{"n_layer": 9, "experts_per_token": 2, "vocab_size": 13108, "beta2": 0.95, "batch_tokens": [65536, 131072, 262144], "seq_len": 2048, "train_tokens": 763500000}
Below are experts of layer 5 (counted from 0) of a mixture-of-experts language model. Rows are named router (the router's row for the expert), down (a neuron's output weights, with its number) and show model dimensions 0-159. Each number is 200 + 30 x the weight over its row's rms, rounded and kept within 0 to 999.
After each expert's rows: a language model's description of what the expert responds to. This comes from a sample of Wikipedia text that the model never trained on.

# expert 10
router,173,185,236,212,161,154,163,191,211,210,162,234,178,175,166,241,171,174,199,255,229,231,157,210,202,186,163,230,188,191,173,220,243,230,196,234,217,179,168,232,169,168,180,215,226,168,148,171,241,170,239,172,227,210,230,230,171,196,233,236,169,232,237,165,218,194,167,225,161,176,200,237,229,166,163,184,176,231,180,219,234,153,157,161,217,186,237,229,160,219,177,225,182,240,227,156,226,196,228,200,258,185,194,173,159,160,152,170,238,225,219,156,199,184,176,238,174,149,227,179,211,174,229,159,174,184,232,174,161,220,177,196,230,241,184,178,169,165,170,221,172,229,226,165,154,227,166,221,165,159,206,236,178,227,237,182,227,232,248,239
down0,200,234,214,193,201,175,214,249,192,220,229,203,241,194,205,215,191,179,167,207,226,217,217,197,193,212,185,201,199,203,208,209,233,278,211,177,198,181,171,242,257,182,187,178,218,175,179,187,173,252,189,214,236,214,179,226,199,186,207,221,197,226,211,183,193,276,200,218,212,189,171,155,166,241,150,234,205,293,185,227,161,237,232,175,208,201,212,211,245,207,228,232,234,223,249,246,278,123,215,232,224,175,181,217,164,206,200,199,212,200,253,205,190,240,250,186,243,197,143,189,179,181,195,125,218,187,159,183,213,205,207,232,195,181,199,251,268,230,253,220,237,221,226,180,196,212,195,182,208,198,209,241,143,212,206,194,138,172,252,191
down1,137,148,205,201,185,169,175,148,220,234,223,236,244,227,205,197,228,155,246,190,195,186,201,206,217,220,182,256,179,170,214,198,196,185,231,204,226,186,186,205,186,207,173,242,247,165,219,201,167,184,211,187,208,189,192,192,208,206,204,160,203,218,237,205,176,192,201,215,156,232,253,195,228,196,93,183,164,237,195,196,213,199,156,207,206,254,154,227,161,228,246,200,280,204,213,249,178,184,204,213,191,195,180,196,133,227,176,176,206,190,249,193,196,174,225,142,187,196,138,207,217,196,191,140,245,200,154,194,217,173,203,202,220,165,159,201,209,232,224,168,173,181,182,255,141,259,207,228,180,218,145,190,185,263,177,227,194,153,196,201
Joining tokens between paired or listed items, such as and, commas, en dashes, initials' periods, plus LaTeX symbols and rare accented bytes.

# expert 22
router,171,169,219,209,150,154,200,194,181,211,160,222,188,153,157,272,144,170,196,213,203,188,161,219,165,167,193,199,155,238,190,222,210,266,218,236,234,221,193,193,174,180,168,231,211,146,212,180,271,177,183,187,268,215,251,202,142,161,230,254,158,232,217,203,232,232,164,240,174,163,199,220,170,184,189,195,253,248,177,213,248,161,189,216,225,192,236,221,188,156,186,246,167,217,220,178,201,149,208,197,218,179,225,197,174,221,162,152,173,221,208,213,195,167,152,215,209,181,216,184,218,218,208,151,168,164,207,122,160,240,190,197,183,200,201,155,160,188,180,233,170,222,212,162,182,224,199,215,182,202,220,224,190,198,174,156,236,215,214,205
down0,222,196,203,216,201,188,160,201,253,160,205,164,231,170,129,183,196,218,204,233,239,224,230,212,238,213,174,245,182,177,171,229,164,169,167,185,175,206,180,191,178,182,188,164,203,219,182,189,136,211,202,224,167,187,186,179,247,208,200,220,196,194,210,226,234,225,160,224,209,186,211,196,234,290,209,175,221,104,253,177,252,245,243,210,163,219,197,245,213,163,178,204,212,210,189,220,218,204,188,185,231,215,198,239,150,185,227,202,267,196,210,188,197,259,206,262,203,197,169,160,204,179,195,211,198,234,185,220,173,245,184,241,226,155,232,229,197,134,243,212,142,167,199,245,177,250,256,200,233,151,184,190,206,238,206,201,207,202,228,183
down1,218,214,176,231,183,200,221,266,188,178,215,213,151,172,287,195,221,210,202,233,159,227,198,214,156,242,258,192,234,220,240,174,218,195,236,225,197,221,237,198,209,236,174,206,216,184,255,225,191,191,217,202,201,190,259,258,142,220,167,222,194,196,191,221,202,138,191,183,163,182,148,209,169,172,176,126,211,275,215,211,213,190,228,198,187,232,235,171,220,233,231,204,193,189,212,195,193,238,247,215,194,205,201,194,200,220,219,209,201,194,233,211,217,198,167,177,177,195,186,168,220,225,238,199,204,188,210,227,225,230,146,116,198,183,136,190,139,203,194,198,196,266,226,214,214,252,219,165,183,223,176,204,211,266,156,227,205,239,251,165
Short consonant-vowel word pieces after a lone initial letter, like f-ul-crum, t-il-ted, a-il-ment, plus whole pieces part, pot, indic.

# expert 47
router,161,164,259,175,160,175,140,182,231,250,189,204,203,144,162,204,188,163,186,242,219,214,191,209,167,157,169,224,168,208,172,192,210,263,153,200,249,160,179,207,221,170,223,225,229,152,187,212,218,124,203,164,242,181,262,244,169,207,219,193,212,189,289,164,241,188,168,238,212,157,188,195,218,188,210,201,205,222,173,205,231,192,163,234,187,182,185,204,192,219,204,194,174,220,249,190,247,169,225,187,181,190,224,182,124,191,195,194,194,229,217,185,211,185,133,214,167,196,215,181,210,175,217,190,204,211,216,195,167,236,174,183,243,223,197,147,178,136,199,192,161,188,214,182,192,220,155,229,176,146,191,225,170,217,195,165,216,257,250,205
down0,206,213,177,185,168,166,165,195,195,179,235,233,233,194,219,241,183,169,226,210,191,250,188,186,230,189,143,209,229,195,194,212,193,252,146,163,187,165,158,196,181,230,186,156,264,249,190,141,210,197,228,190,281,188,191,240,208,160,185,240,193,180,223,152,189,245,198,223,173,223,185,197,173,193,196,169,226,213,227,197,177,182,157,170,237,218,188,221,222,224,190,265,184,232,152,243,180,206,192,158,196,196,246,220,171,176,189,145,208,168,227,153,194,215,209,224,208,193,172,220,225,124,167,219,206,222,137,180,171,257,256,182,233,192,193,235,185,209,260,172,236,175,217,198,147,186,207,207,225,251,183,183,211,220,224,165,163,192,235,153
down1,189,191,213,186,191,209,215,206,198,149,218,242,216,193,196,242,184,189,169,161,228,172,232,168,168,177,194,204,216,190,194,232,117,227,224,229,162,223,230,234,172,236,185,157,210,205,198,181,184,212,202,227,175,193,215,132,194,252,221,181,189,227,193,260,229,214,180,168,246,207,157,143,249,212,200,185,184,152,194,216,212,185,256,221,183,179,173,131,231,257,198,180,207,166,213,262,251,196,200,167,198,222,241,181,173,183,136,237,176,200,190,210,221,184,190,215,236,135,171,194,164,197,195,156,238,146,196,165,232,165,184,227,189,195,182,184,203,225,146,224,212,197,212,215,176,176,138,254,196,196,236,171,205,199,155,208,164,265,152,192
Head nouns after an article naming a work or collection, such as list, album, film, series, song, episode, number.

# expert 62
router,164,145,270,217,175,156,196,197,255,202,213,250,201,189,167,218,201,203,145,191,242,204,192,169,204,179,183,241,205,214,185,217,202,233,234,174,210,139,180,222,211,166,219,206,273,135,225,155,241,169,233,196,226,211,224,201,153,190,211,232,200,219,242,159,191,166,168,248,156,142,236,196,195,171,190,191,200,207,182,259,219,205,108,215,215,177,233,236,178,218,191,205,178,228,209,223,217,212,232,244,180,173,170,191,160,169,162,159,192,221,208,180,240,200,189,263,128,166,229,197,168,180,210,103,181,185,187,167,186,222,166,205,191,208,187,186,215,168,217,231,202,217,223,211,175,217,171,206,187,190,243,205,163,210,218,181,217,215,203,222
down1,253,201,161,171,181,183,195,256,224,210,181,241,201,170,215,161,137,177,168,257,201,158,184,195,205,171,224,194,184,230,156,171,193,155,210,223,144,206,210,221,203,208,234,160,192,203,122,190,210,180,231,183,241,233,211,235,198,199,248,238,208,228,228,181,190,170,214,164,226,134,178,218,258,210,306,216,132,150,229,194,175,245,243,169,190,190,227,168,205,218,228,128,244,187,176,213,194,209,161,175,169,232,222,192,179,180,234,198,224,236,211,232,221,207,221,198,181,194,224,235,199,260,224,159,213,186,217,192,204,205,192,208,240,174,193,206,198,206,211,179,234,175,220,183,171,173,207,202,193,175,222,145,270,226,177,178,189,183,201,180
down2,200,193,231,155,210,147,166,204,201,210,136,174,217,248,210,224,232,227,229,245,172,170,177,165,221,173,189,176,190,163,218,138,177,249,217,177,246,162,204,231,230,181,200,186,209,172,154,201,199,135,193,213,174,214,219,188,186,184,190,186,197,237,179,218,251,217,205,204,157,159,144,217,164,214,208,182,227,198,233,175,219,230,215,182,192,202,227,212,213,172,197,245,203,205,151,218,170,117,197,183,246,202,157,181,248,188,204,189,202,145,253,178,195,257,173,257,147,212,181,223,131,163,206,198,185,220,218,193,196,195,205,177,171,230,206,120,189,176,190,214,202,190,224,218,178,196,143,197,227,197,195,228,153,201,194,249,262,187,254,238
Field labels after a dash or line break in infoboxes and tables, such as Location, Coordinates, Binomial name, Registered electors.

# expert 6
router,190,191,234,180,169,179,140,179,219,246,164,221,128,180,168,213,170,156,167,195,211,206,188,206,158,185,189,181,176,205,186,194,225,278,208,209,219,169,176,194,172,169,181,209,211,184,147,182,216,187,229,181,207,180,225,185,160,185,227,188,142,231,208,206,193,223,170,224,210,207,187,257,228,142,189,159,209,259,159,229,236,200,153,178,194,153,188,206,183,210,186,198,184,235,235,123,246,187,231,195,233,203,204,193,193,210,124,176,201,275,245,184,194,169,151,249,167,182,237,182,235,177,229,178,190,172,206,183,158,218,172,213,250,208,175,150,155,139,185,203,204,205,194,152,187,199,175,186,203,183,221,190,180,218,214,189,226,208,261,264
down1,231,258,208,183,178,193,146,193,205,179,159,175,149,152,208,152,229,188,211,165,201,254,194,207,192,250,204,188,196,224,175,191,169,249,159,223,212,234,69,205,172,185,196,229,202,184,229,239,181,222,215,212,209,164,156,164,140,146,206,232,186,173,163,225,220,163,147,186,196,188,229,172,176,161,196,199,221,168,184,211,164,175,160,229,199,221,199,241,170,213,179,219,212,188,203,197,204,196,189,161,173,207,210,163,209,199,213,183,170,214,207,123,150,196,168,216,150,193,196,153,199,176,168,223,196,231,179,163,191,218,225,199,148,181,237,250,263,211,160,219,225,205,187,212,178,195,205,256,184,157,183,246,193,153,216,184,210,230,179,212
down2,178,158,202,209,169,166,141,145,190,166,223,215,167,214,129,204,285,221,195,220,193,151,254,202,217,198,204,193,157,175,138,211,209,227,141,220,207,232,173,180,206,223,211,186,194,177,228,209,201,192,219,163,173,188,200,163,186,236,153,211,177,227,227,211,233,203,198,138,166,208,215,182,216,202,243,190,244,209,172,143,228,232,196,225,207,195,221,221,227,189,182,220,205,248,204,225,231,136,228,176,183,204,228,182,187,217,203,154,185,223,200,175,180,178,230,203,168,204,208,180,193,174,210,201,261,228,207,169,252,202,189,200,252,154,196,177,211,201,159,274,243,192,233,138,142,221,222,169,225,174,238,243,210,183,197,199,171,198,285,211
The bare space token after a pipe, comma or colon that precedes a number in sports tables and score lists, e.g. | 1, 2022.

# expert 39
router,138,142,206,204,163,140,199,167,216,203,156,223,191,155,167,273,186,167,175,191,203,255,180,199,187,173,129,239,179,200,144,232,242,222,211,202,223,184,190,212,174,163,190,252,262,199,175,179,232,188,213,169,211,229,219,223,178,182,235,204,183,237,221,182,225,194,165,242,190,150,219,229,245,144,205,176,198,233,190,206,210,175,184,208,228,193,218,256,176,222,147,171,168,234,227,194,234,174,212,188,218,198,191,175,202,197,188,191,186,208,246,207,186,182,187,225,180,198,234,191,232,173,222,180,203,178,198,177,159,241,162,166,217,249,182,171,165,154,175,188,146,211,231,159,168,266,131,227,175,152,236,212,168,211,223,190,211,237,236,234
down0,258,179,209,258,193,162,183,214,212,216,213,230,213,183,253,191,244,168,243,204,221,208,252,189,178,199,243,193,227,189,223,188,157,167,252,238,181,261,157,243,191,173,262,141,196,246,255,221,192,202,204,168,194,201,233,187,267,208,132,180,170,197,149,192,158,186,222,211,225,192,182,196,158,241,220,219,175,176,197,232,229,221,158,126,203,158,211,218,203,185,178,167,170,205,213,217,211,208,244,206,180,198,256,215,158,181,217,197,240,223,192,153,204,139,223,140,194,157,229,169,188,198,156,181,187,208,183,198,187,154,181,198,214,163,196,202,211,199,206,190,171,237,251,218,200,252,209,174,178,184,217,200,163,190,201,221,189,128,229,187
down1,240,235,179,289,232,176,163,163,202,173,199,166,241,245,222,229,225,138,192,202,190,169,172,208,223,199,200,187,213,223,150,240,159,154,236,263,223,194,235,214,210,225,203,169,172,198,229,195,156,169,206,206,222,180,184,226,139,179,201,201,215,239,250,169,217,172,190,261,227,217,212,246,228,220,215,214,259,180,202,192,181,187,192,249,212,221,181,172,210,234,240,157,152,184,197,184,232,185,209,216,215,198,206,188,206,200,158,180,207,212,175,277,174,216,179,168,199,189,190,187,228,186,212,160,197,194,177,209,278,203,215,160,218,189,218,239,189,179,234,118,183,169,201,167,141,144,182,200,242,231,223,139,203,240,207,215,217,190,218,220
Forms of be and have right after the subject, mostly is and was, as in It is located, Agriculture is.

# expert 13
router,197,197,199,166,156,234,202,177,188,231,184,212,196,185,141,198,142,169,199,200,219,233,156,185,197,191,182,174,158,183,220,191,246,254,173,207,237,164,185,177,147,186,170,185,213,170,207,172,245,201,213,167,204,176,263,220,140,217,243,186,184,242,227,191,197,229,178,219,176,203,246,208,175,165,187,187,178,230,154,220,199,189,187,223,215,164,272,200,152,196,152,162,211,240,197,203,266,145,225,141,201,191,179,209,149,213,210,132,184,225,238,209,205,190,185,220,175,224,204,182,235,136,208,173,171,156,240,139,179,207,192,191,205,260,193,218,193,196,195,243,181,247,222,193,169,233,163,174,170,234,167,226,233,201,221,157,233,233,239,231
down0,168,226,185,148,203,221,217,245,262,229,157,178,195,215,206,206,179,235,190,178,169,185,168,164,185,203,201,202,175,165,224,218,164,192,201,191,233,197,232,214,188,138,206,185,181,233,181,155,210,198,257,147,205,230,244,215,239,148,170,160,237,221,193,243,211,156,204,168,214,181,204,201,187,194,207,224,161,195,285,193,210,204,194,247,225,217,151,188,213,193,186,211,194,215,207,212,212,199,231,220,159,249,202,209,178,227,190,234,145,209,238,175,178,257,232,150,168,250,149,220,252,187,210,203,199,141,220,186,186,231,235,198,223,193,245,198,236,230,231,213,125,199,238,230,228,149,173,188,233,148,175,183,224,223,173,145,140,199,201,234
down1,249,172,230,155,228,162,160,160,274,204,184,195,248,235,215,236,217,195,190,210,180,204,156,251,206,199,221,150,222,214,214,200,216,166,266,226,133,224,203,175,162,142,235,239,178,192,204,196,222,220,229,207,214,207,201,148,204,238,249,195,227,194,202,231,188,181,241,223,216,229,216,224,182,179,222,226,212,225,227,131,205,187,209,151,195,197,234,220,188,175,242,179,193,155,213,212,202,179,228,223,208,248,259,231,177,229,164,229,138,213,159,231,211,176,236,211,238,223,188,252,187,234,203,205,200,191,197,147,238,164,221,203,234,188,195,185,237,145,214,141,248,161,189,171,164,194,205,153,180,205,222,213,159,175,194,181,246,181,181,242
Short fragments inside words, mostly after the first letters, such as a-uth-orship, the-at-res, El-vis, so-ap, and Thai or Japanese script bytes.

# expert 1
router,119,145,225,167,203,181,160,149,213,188,166,212,169,138,196,182,220,171,210,195,222,266,184,226,173,182,153,215,198,200,190,236,270,252,165,208,222,167,161,216,209,182,190,235,239,195,215,196,249,155,198,163,223,195,227,253,203,151,217,193,186,233,208,177,206,205,191,215,189,189,211,217,204,166,169,184,206,258,197,222,212,196,146,224,229,187,200,200,148,199,220,174,147,225,230,191,217,186,222,180,226,220,163,194,152,184,175,187,218,218,196,170,242,177,171,214,193,207,195,191,226,172,221,186,197,191,267,133,161,219,227,188,231,257,195,175,142,149,178,210,178,193,205,173,162,214,188,255,163,150,217,217,183,259,213,166,260,198,243,216
down0,246,169,234,194,187,183,143,176,202,199,196,161,125,195,233,254,204,199,208,178,216,222,230,267,211,177,164,196,247,185,201,184,187,244,201,177,206,191,209,219,224,181,203,159,199,221,225,221,194,209,250,236,200,192,194,206,223,204,204,250,170,244,186,227,190,208,196,140,208,139,156,208,253,151,236,248,231,178,200,166,211,208,209,198,260,232,205,200,161,205,163,171,218,142,216,195,112,213,255,188,234,222,225,170,252,204,218,175,115,173,227,185,195,180,216,175,188,194,212,232,171,168,180,196,260,201,191,164,223,160,244,172,235,192,222,196,194,200,181,196,209,140,209,171,234,182,152,207,206,242,193,165,207,153,237,197,207,241,216,202
down1,268,181,186,215,226,180,139,212,190,168,165,175,165,159,182,241,215,236,199,198,213,198,153,218,206,182,203,146,226,166,165,140,189,211,160,206,137,211,197,196,222,219,155,193,191,168,200,160,149,172,201,204,178,169,179,186,175,190,166,216,254,256,218,164,154,224,153,138,237,214,198,202,117,204,158,224,214,223,206,204,202,173,208,186,190,208,193,191,190,222,250,234,203,163,202,214,220,204,232,204,172,240,127,221,206,246,204,198,214,204,241,258,210,206,221,141,167,187,211,157,231,182,204,244,189,235,235,241,166,214,198,225,197,209,194,193,235,190,181,178,164,154,202,153,133,169,151,200,165,195,221,218,188,163,211,213,195,257,196,225
Verbs and verb endings after a subject, often before a that-clause or complement, such as feels, argues, is, as, says.

# expert 11
router,172,181,235,208,161,155,162,186,215,213,161,232,178,173,166,243,172,174,192,253,229,231,161,205,203,181,161,234,184,203,171,226,247,231,196,230,215,178,168,231,170,168,180,218,228,173,159,170,240,170,237,171,228,216,231,229,170,184,234,230,173,231,232,165,216,191,163,227,164,177,202,237,228,162,162,180,175,230,182,217,235,158,159,168,218,184,241,230,156,227,177,229,182,239,227,156,223,196,232,196,255,196,190,175,161,156,156,169,235,224,223,162,201,184,174,238,170,157,228,181,212,175,230,160,167,184,234,169,160,223,174,188,234,238,184,178,165,163,171,221,171,230,227,167,156,226,167,222,165,162,217,229,178,232,238,182,230,234,245,240
down1,185,237,201,164,164,181,219,230,225,201,196,216,232,199,164,245,170,172,207,203,239,161,205,170,193,185,214,202,190,183,179,157,185,206,247,187,207,187,138,196,220,176,249,204,186,127,145,208,157,211,199,212,232,172,232,242,174,206,198,205,178,197,209,202,195,137,155,222,185,172,180,241,132,178,205,252,189,182,187,233,155,181,169,237,172,220,219,252,229,184,242,255,159,236,185,258,169,166,227,158,218,168,195,225,207,198,157,177,194,175,143,242,196,179,232,172,182,202,209,188,134,185,170,165,165,182,256,209,227,223,116,213,207,205,211,256,232,169,232,201,159,232,200,223,230,208,222,207,200,197,223,220,192,149,180,231,231,226,172,173
down2,231,228,222,235,210,176,275,205,180,200,191,218,183,258,194,187,190,200,209,135,204,177,209,213,223,175,200,205,213,150,220,231,169,211,178,180,198,200,190,188,212,239,184,208,154,207,202,204,183,200,240,219,198,282,246,211,179,247,240,197,220,172,237,197,195,201,171,174,170,278,212,211,184,247,122,193,222,186,204,201,221,202,200,149,118,160,197,221,170,214,180,194,227,190,213,184,205,218,214,172,192,206,188,179,228,144,170,238,271,182,222,185,237,204,154,183,198,179,168,154,197,186,170,210,220,177,213,187,169,184,116,204,200,203,210,243,183,239,213,205,235,194,190,239,142,211,212,226,238,188,244,174,194,282,197,267,165,220,167,215
Common words and number pieces opening a phrase, like the, a, and, to, years 19/20, table-cell spaces, and taxonomy values.

# expert 58
router,140,125,210,221,165,182,167,189,223,206,198,210,168,153,161,212,171,190,160,194,236,213,217,204,180,170,198,222,159,220,188,183,224,238,229,221,209,174,153,194,151,171,207,207,227,176,193,120,223,184,224,200,237,219,239,238,176,197,230,201,179,203,224,182,172,175,149,228,197,161,213,257,226,143,171,174,162,205,167,237,216,167,163,210,237,169,196,196,183,184,211,213,208,230,227,142,220,215,252,205,232,201,174,185,154,173,195,199,242,235,215,189,184,152,154,212,170,199,273,153,205,193,238,164,157,178,209,149,144,223,162,219,243,218,178,179,181,188,177,229,213,197,232,174,183,206,139,218,162,188,208,191,171,260,237,183,211,222,254,216
down0,163,197,224,209,221,200,211,212,242,260,214,192,164,240,240,177,146,182,221,219,213,194,170,214,177,226,164,247,173,212,257,157,256,230,200,257,186,215,215,202,225,219,166,216,179,161,181,172,227,258,199,230,194,177,195,180,229,143,242,143,165,183,179,176,249,182,156,235,236,204,204,215,192,198,189,192,179,165,199,165,220,222,154,210,227,269,196,140,218,172,181,220,218,215,223,197,222,169,243,206,204,224,190,162,202,172,196,195,223,216,189,245,199,239,158,191,154,184,242,159,184,181,185,184,216,246,206,221,236,212,215,215,187,132,185,225,192,212,181,138,152,146,227,169,235,157,146,194,165,196,188,170,209,266,191,216,243,171,228,187
down1,257,162,201,235,191,157,174,202,226,172,150,159,198,238,161,126,195,228,275,182,201,127,214,265,211,201,174,213,183,214,191,185,207,205,221,185,201,220,206,186,206,168,163,157,221,217,193,175,202,185,191,188,188,210,180,203,180,259,187,181,182,245,227,210,206,198,207,143,154,209,227,194,189,181,125,273,175,231,205,210,191,176,172,212,229,191,171,196,200,226,196,170,144,233,198,166,206,241,220,250,206,246,185,172,178,157,199,209,244,212,181,176,185,146,220,194,184,208,202,190,179,189,222,198,131,178,234,225,189,219,224,242,202,234,238,184,229,189,172,180,166,171,164,201,156,190,250,222,228,177,209,239,222,220,205,209,154,300,208,193
Closing parentheses, quotes and brackets, especially ending notes like (loan) or (age 20), and pipes or blanks in wiki table rows.

# expert 9
router,168,204,220,199,136,196,170,174,225,213,144,220,201,129,185,243,184,184,173,218,236,224,190,204,188,201,164,245,163,189,167,233,234,226,176,210,229,190,181,215,171,170,196,234,229,159,200,169,222,163,225,148,214,197,211,240,184,166,229,212,168,220,220,205,221,203,198,233,187,142,208,251,221,174,174,192,219,202,182,241,233,165,174,174,228,168,205,240,132,204,195,199,212,231,214,153,226,187,226,185,206,214,161,190,176,183,182,192,212,255,238,160,211,186,168,234,162,163,228,148,226,160,238,171,165,180,237,173,153,228,155,195,228,241,192,171,158,142,179,213,150,222,255,186,170,219,140,221,150,157,179,200,195,246,213,176,230,239,237,220
down0,245,226,233,165,255,164,205,235,216,177,259,238,269,199,184,208,199,196,216,163,234,197,187,177,227,193,231,205,187,205,189,185,183,212,231,180,188,272,227,194,192,222,197,197,188,241,212,209,223,242,183,239,124,223,208,193,183,197,221,201,227,187,195,194,183,193,183,224,189,238,207,204,180,176,185,227,228,164,182,245,182,209,236,211,207,138,225,217,153,173,188,164,209,168,226,231,140,282,262,130,187,253,184,213,202,222,195,199,206,216,239,178,191,195,209,196,226,234,184,222,224,238,231,199,158,252,192,220,181,210,243,164,211,166,234,204,207,242,187,187,173,202,165,186,185,268,209,162,241,193,195,207,211,180,246,290,145,158,212,236
down1,227,172,164,244,215,146,217,172,195,162,233,139,202,216,180,205,173,187,171,192,174,210,172,177,245,205,186,198,218,201,191,231,169,168,174,223,181,310,158,204,203,228,228,202,216,180,177,215,265,162,232,209,199,201,270,208,238,179,241,197,183,208,223,216,183,195,230,235,184,192,184,144,167,183,165,237,154,241,217,215,200,189,197,244,265,209,198,172,210,247,185,173,273,167,177,261,161,208,226,250,150,225,205,206,159,219,203,249,243,232,193,197,235,213,180,134,246,208,204,235,245,227,211,231,203,179,223,172,180,201,185,259,221,209,199,218,184,159,197,167,159,168,202,162,222,193,181,174,213,217,213,192,179,194,196,197,243,172,191,215
Commas and comma-punctuation combinations after names, clauses and taxon authors, such as Meyrick, 1938 or Luke, a friend.

# expert 48
router,192,168,250,203,185,196,194,180,199,175,199,204,207,202,178,236,224,144,183,188,225,211,179,239,213,180,182,221,139,193,167,248,234,201,190,252,248,199,165,228,172,191,171,190,214,183,182,165,238,162,214,127,222,207,210,189,157,204,200,182,192,234,259,143,184,189,180,235,192,182,155,236,208,145,189,190,204,228,147,185,243,209,189,198,216,155,203,209,138,198,175,207,205,211,219,127,246,176,252,237,222,200,228,174,178,231,216,199,210,218,268,175,200,168,167,217,180,231,221,171,211,200,230,164,157,151,212,199,196,256,186,163,227,257,189,181,161,182,193,180,179,155,215,170,199,225,139,223,112,221,213,173,169,211,184,170,261,202,196,217
down1,220,180,208,173,251,180,197,241,218,241,258,192,184,182,150,190,227,206,175,230,178,245,175,190,176,256,180,193,199,203,172,181,160,222,236,207,200,210,212,229,166,186,235,198,248,201,161,177,176,205,255,160,217,273,225,186,195,215,236,166,158,173,173,217,247,190,215,178,199,172,218,209,159,137,176,223,224,206,180,180,218,213,202,186,202,204,251,216,237,199,232,161,178,231,220,255,224,258,182,199,163,222,141,138,233,197,245,196,222,193,217,229,161,191,155,193,253,215,232,131,203,196,220,141,170,173,192,190,176,202,172,205,222,174,182,198,154,156,165,219,217,160,197,214,249,202,220,244,188,143,173,185,177,213,144,148,189,222,181,222
down2,218,147,191,201,208,137,144,188,189,192,214,235,251,160,209,203,179,227,125,203,205,217,273,230,233,208,151,217,231,275,192,217,203,209,197,204,256,218,239,175,198,203,233,140,191,175,233,172,239,217,251,193,173,216,197,166,177,206,170,200,204,184,216,213,197,185,150,182,213,225,161,211,172,202,215,135,189,155,198,208,160,243,212,201,183,241,194,214,249,221,191,205,205,186,182,208,171,179,172,129,199,207,208,192,191,149,206,160,159,191,234,152,189,186,178,198,263,149,176,200,228,239,213,161,203,183,258,193,191,227,160,158,210,168,215,183,217,236,204,211,225,170,143,186,213,171,257,200,203,189,131,173,216,179,211,148,199,181,220,187
Word pieces with k, j, h, w inside South Asian and other foreign names, e.g. Rajkumar, Kulkarni, Burkina, Tikkakoski.

# expert 19
router,153,171,218,214,195,186,201,183,230,185,155,195,137,196,185,227,178,142,188,174,217,249,191,206,183,221,186,264,186,209,157,208,259,260,206,229,211,149,138,223,125,177,206,219,213,164,138,145,209,186,240,162,232,197,213,234,166,186,210,154,208,213,209,146,227,215,131,227,198,189,203,204,217,174,180,154,207,211,147,206,197,160,158,217,218,189,205,236,185,205,215,186,168,199,221,160,221,185,231,207,226,233,197,156,177,230,148,186,260,231,250,172,222,120,152,224,196,197,206,187,241,185,226,170,178,178,213,184,180,238,176,154,204,242,159,185,195,191,176,229,199,178,242,167,181,203,168,196,173,180,188,196,204,200,202,163,203,251,203,189
down0,223,190,206,184,214,159,231,240,213,143,186,119,209,164,183,141,270,218,205,180,147,235,208,213,147,189,189,176,187,191,202,169,215,212,219,206,157,222,134,206,215,237,202,147,248,219,239,218,204,225,267,223,185,178,183,204,256,205,220,232,186,146,243,179,198,160,191,205,243,150,195,188,222,220,216,191,204,192,196,161,168,187,167,189,193,210,201,227,213,246,238,213,193,193,146,207,183,195,200,173,156,253,170,152,223,222,173,164,216,193,226,214,202,233,191,159,171,210,168,204,205,205,258,153,230,165,201,213,197,200,175,168,173,239,213,200,179,188,158,218,173,122,194,195,210,202,241,156,195,247,154,240,188,216,241,232,194,180,162,243
down1,281,229,225,174,176,184,167,228,179,198,265,206,213,174,201,191,207,194,195,222,183,164,246,142,203,192,178,221,206,214,176,182,210,166,188,184,182,199,238,229,142,191,308,225,225,222,185,159,193,200,190,234,189,297,185,200,160,184,190,128,258,230,188,184,201,242,223,178,181,157,151,191,153,224,204,167,129,233,168,203,243,164,196,214,168,225,149,219,185,209,208,206,163,170,192,210,160,237,200,210,159,224,270,215,252,186,217,212,187,177,197,202,167,175,237,179,196,214,206,167,190,141,197,223,147,226,183,200,166,196,216,189,195,182,233,168,227,208,180,226,207,218,207,229,185,173,218,196,169,184,193,205,169,178,235,194,198,244,214,213
Plural endings and nouns for groups of people, such as Breeders, Macedonians, men, women, children, teams, often before a comma or possessive.

# expert 26
router,174,182,235,211,158,153,164,189,215,212,162,231,176,174,166,245,173,174,197,252,229,230,161,205,200,184,165,230,190,199,173,218,244,227,203,232,215,180,169,231,167,167,182,217,227,172,153,173,241,174,241,174,224,213,229,231,170,197,234,234,169,233,235,166,222,201,166,225,161,175,200,238,234,167,160,182,168,230,181,217,232,156,158,165,216,182,240,223,160,226,179,230,173,236,229,157,226,199,229,202,258,183,197,175,160,158,155,168,236,224,218,160,207,185,175,236,174,152,228,176,216,177,228,161,174,185,231,173,156,221,176,197,234,240,186,178,170,166,169,222,173,244,228,166,154,225,167,227,166,157,210,242,178,226,235,182,228,232,244,238
down0,181,204,186,181,170,181,245,217,277,221,185,250,194,222,165,208,211,226,204,155,137,216,181,177,186,153,195,204,209,223,275,209,185,204,217,204,220,197,234,170,212,266,222,201,191,194,200,202,219,192,175,178,220,246,166,200,185,175,201,185,175,230,225,194,214,220,229,223,177,176,226,174,183,199,188,198,244,193,209,168,224,198,195,207,190,237,177,207,207,183,195,239,243,204,177,202,202,190,185,172,199,260,253,147,165,271,154,169,205,204,218,249,206,236,217,259,194,189,196,217,189,246,237,185,174,217,186,251,251,249,258,106,172,243,191,172,203,161,225,153,159,223,169,191,153,154,179,234,204,213,209,200,229,203,169,152,232,163,211,261
down1,177,157,187,200,239,184,153,154,227,201,140,126,178,193,237,229,212,188,161,226,113,203,217,205,186,207,222,159,251,191,150,175,170,192,232,126,180,171,224,145,193,212,198,116,134,190,201,178,189,188,182,201,151,233,184,168,200,201,208,155,174,197,241,225,173,220,227,216,232,220,145,230,192,193,184,184,223,188,246,223,193,217,140,199,175,197,202,174,220,176,156,253,232,178,246,222,199,226,176,182,223,222,204,246,178,187,203,230,206,188,208,194,220,228,233,237,205,204,171,186,212,183,269,221,238,203,214,241,235,202,190,198,191,230,187,212,192,181,202,208,174,160,172,151,176,254,249,198,225,216,197,251,188,179,199,243,231,220,180,183
The word and (also or, nor) joining paired adjectives or nouns, such as magnetic and electronic, amoebic and bacterial.